{"rope_base": 10000.0, "init": "normal", "init_std_o": 0.0, "seq_len": 512}
Below are experts of layer 3 (counted from 0) of a mixture-of-experts language model. Rows are named router (the router's row for the expert), down (a neuron's output weights, with its number) and show model dimensions 64-95. Each number is 500 + 50 x the weight over its row's rms, rounded and kept within 0 to 999. Numbers have three digits each.
After each expert's rows: a language model's description of what the expert responds to; "comes before" lists some tokens at least twice as common just after its tokens as in all text. This comes from a sample of Wikipedia text that the model never trained on. Tokens count by the router's weight.

# expert 48
router:459484548457472547489528393565464544555515382552445474541502473389429525549558404554450519547524
down0:480480454538423520436536551513482566489467462449501604508512480521507502520574491546563585514489
down1:446541528428535535480446487557467462477502584493537542461497500633508543488525515582491485533454
down2:552533514478548536466522523483490489607498455458431501449527508618582439389445472491597514443387
Description: Formatting and line breaks. Blank lines, list dashes, table pipes and separators in Markdown-style lists and tables, plus hyphens in compounds like self-made.
comes before: "-", "=", "|", "The", "In", "19"

# expert 37
router:553453528477440549435480445524478593449540458522446508499579466502472403522524540553436440590537
down0:525516460485476521416394478472534453578487521483573553494507485529489444426528509459537524501517
down1:498440529494394547530364455524550482444509579533514506504521489418476524491532564552556474484529
down2:520481501551543566564593548568532547507391487538400501535582483477438557542493499576533464507510
Description: Table cell separators. Pipe characters dividing table cells, especially in rows of numbers and at row starts, plus a few words like anti, When.
comes before: "\n", "  ", " 0", " 1", " 2", " 3"

# expert 5
router:507433499506317559465512544527511544511504489518505599522485501492530500584507531540471481458555
down0:471590561510510504424529507485538448465518504498464483467582497416492443558445404605496404522559
down1:558482450592474438506520417528543512510507527501376430517557546438431439529446485458625510486470
down2:494520498453623499510433521524451502407406521575412448502430567407484538591437453455515518465525
Description: Prepositions, copulas, commas. Function words in running prose such as of, in, by, during, commas in lists, and the copulas was, is, are, were.
comes before: " the", " a", " and", " which", " an", " he"

# expert 19
router:471447466500494548541583476547519535556483455547477564509487471495483513505461394482492452455574
down0:522445443504513503468486504501495495530551512595549588429503502485407606604500448468511506454460
down1:509507431400591369645508476491470535476575466492568481445366463410518500474445498441453480507412
down2:484584501445505550448564415521492514482501591420573461462548468494563510439627423489454463451587
Description: Generic nouns after articles. Common nouns after the, a or his, naming works or things, such as film, story, album, building, role, song.
comes before: " of", "s", ".", ",", " in", " and"

# expert 9
router:448526431521463516487580471577537516560547421531449590533501473426520420509440480511467417494545
down0:503551528507505563545520470525459583530478549523569523487514501440542478416482584500498455450526
down1:416533603519465471473548467476471488457448528527509500470501483466480510480503481489557500529467
down2:487458416542592498566400545478471546446517503479527516501524515537533553515476481500556418437618
Description: Abstract noun endings. Common nouns and their final suffix pieces in running prose, usually before of or a comma, such as development, dura-tion, complet-ion, music.
comes before: " of", ".", ",", " and", " in", "s"

# expert 32
router:514402471472398549438504456544515524497445460583488535471523568424547352496416350535472423512526
down0:575410498502513530487505455370449468523588480539542456537507494507381500478460489449463461524529
down1:652475515440382493535406487396481610419488494435557473549372537491462556495470503527489544445609
down2:450453484509423463464457473498458492482550437458465598530517558444563531499481470478528542459559
Description: Name and taxon endings. Endings of surnames, place names and Latin species names, such as -us, -shire, -ić, -ington, plus closing parentheses.
comes before: ",", " |", " (", "\n", " and", ";"

# expert 13
router:494525537484423505398505443565470535457489393509498585474523445485472386550401443615499388489515
down0:439522541591482572557467449476562506456480497584543444482527533456578486516471496466385497398459
down1:592443543500439595409379487522553534411515522567511528585511557451489441473540550529486550513451
down2:551482530485483475437475529547487469525603509478481552486504566402404437571546562574490529471491
Description: Word-ending suffix pieces. Final letters or suffixes closing a word, above all plural s, also e, t, al, es, as in Bridge-s, work-s.
comes before: ",", " and", " of", " (", " in", " were"

# expert 11
router:506506477552418584473596493516487601522511469501441532474589468489413409509422469585455444499499
down0:508490497577480430533463496459552426487549458608510467576531560435505429537551399493485544544511
down1:540536532504509575519444475587591431531386379542477510470533514511521499562473444581426509375594
down2:477429533490669440554522521495479530554445526463439496420448488505540501478555445504438569501493
Description: Table cell numbers. Cell contents in pipe-delimited tables, mostly digits, dashes and blank cells in sports stats, election results and asteroid lists, e.g. 0, —, 61.
comes before: " |", "|", ".", "–", ";", "0"

# expert 17
router:460433461610504515476581481513520530541482443522427483571537458452450452594461504573472414484499
down0:514518600472453452565522535542484456455410383484562506458437509484450570533492532510526530622553
down1:394517533479420561548416491536586494542523575454502583420554454461451461499513490494446503436545
down2:550529482495544509522508457556501423461505469521506530518454480508434549483428444601495578519482
Description: Infobox and table labels. Field names and row-leading tokens in infobox lists and tables, such as Born, Died, Allegiance, Candidate, Preceded, plus pipes beginning result rows.
comes before: ":", " |", "|", "-", "  ", " /"

# expert 60
router:617483483475472530486571417627520534535514488522470489522554518391454455532471441530508494520550
down0:462495605527515446552517405466524472502512482396448411440507454518430495617622413527456485470382
down1:506526468468575495501568491519449447484622461542523471530425441491455529533472434428377526585555
down2:534551487583474402453490526532447475503534480562540449520471560504464575538451474460529555426516
Description: Apostrophes and possessives. Apostrophes in possessives and contractions such as bridge's, women's, I've, plus prime marks, equals signs and closing parentheses.
comes before: "s", "t", "W", "m", "th", "l"

# expert 28
router:414480433458366555475561427472509581543495465571490549551579458501470456521544511555531493558486
down0:571400530452413463434533596460486576548432488445413476555536539493467531537480513446529509533492
down1:580621523543571431446513476588552491536489540505519451598528462540463501471471443594513440493435
down2:511604514528585454440469431498532609431483381525597446456499466359500498420491517487510471514471
Description: Locative prepositions. Prepositions and place words placing things, mostly in, into, within, from, on, at, plus north, south, located.
comes before: " the", " a", " by", " his", " an", " to"

# expert 22
router:525474513467502586411486433484505545572567351551488530543442556471499419525477391531491433453540
down0:456526579430588499472505501584511462405514512517523513509540485452512491464525465489591413557529
down1:600462515528493462528528416483480501580499394542495412514463486469481505584557444507450493505498
down2:466595546491419471460432514398451413414512415413528489418524523467579566405515481479492470528514
Description: Years and dates. Year numbers and month names in dates, such as in October 1942, born 1985, July 19, 1911.
comes before: ",", ")", "–", ".", "′", " –"

# expert 3
router:533453492542483526406508352523419543543575478526453522490545461409475373502414477571483452522503
down0:479550533445538520483530466616490601445452445514483571500565500539595454515527596473598517520609
down1:569563497408580545528496543460388481441562455458482512604427525456497491425480493496506438454477
down2:457484577507476472439546391527481518501492549461441543527568521487463567583508527583469456483533
Description: Field-ending tokens in lists. Last token of a field in infoboxes, tables and citations, before a line break, bar or colon, such as ), JPL, metres, Website.
comes before: "\n", "\n\n", ":", " is", " of", " ("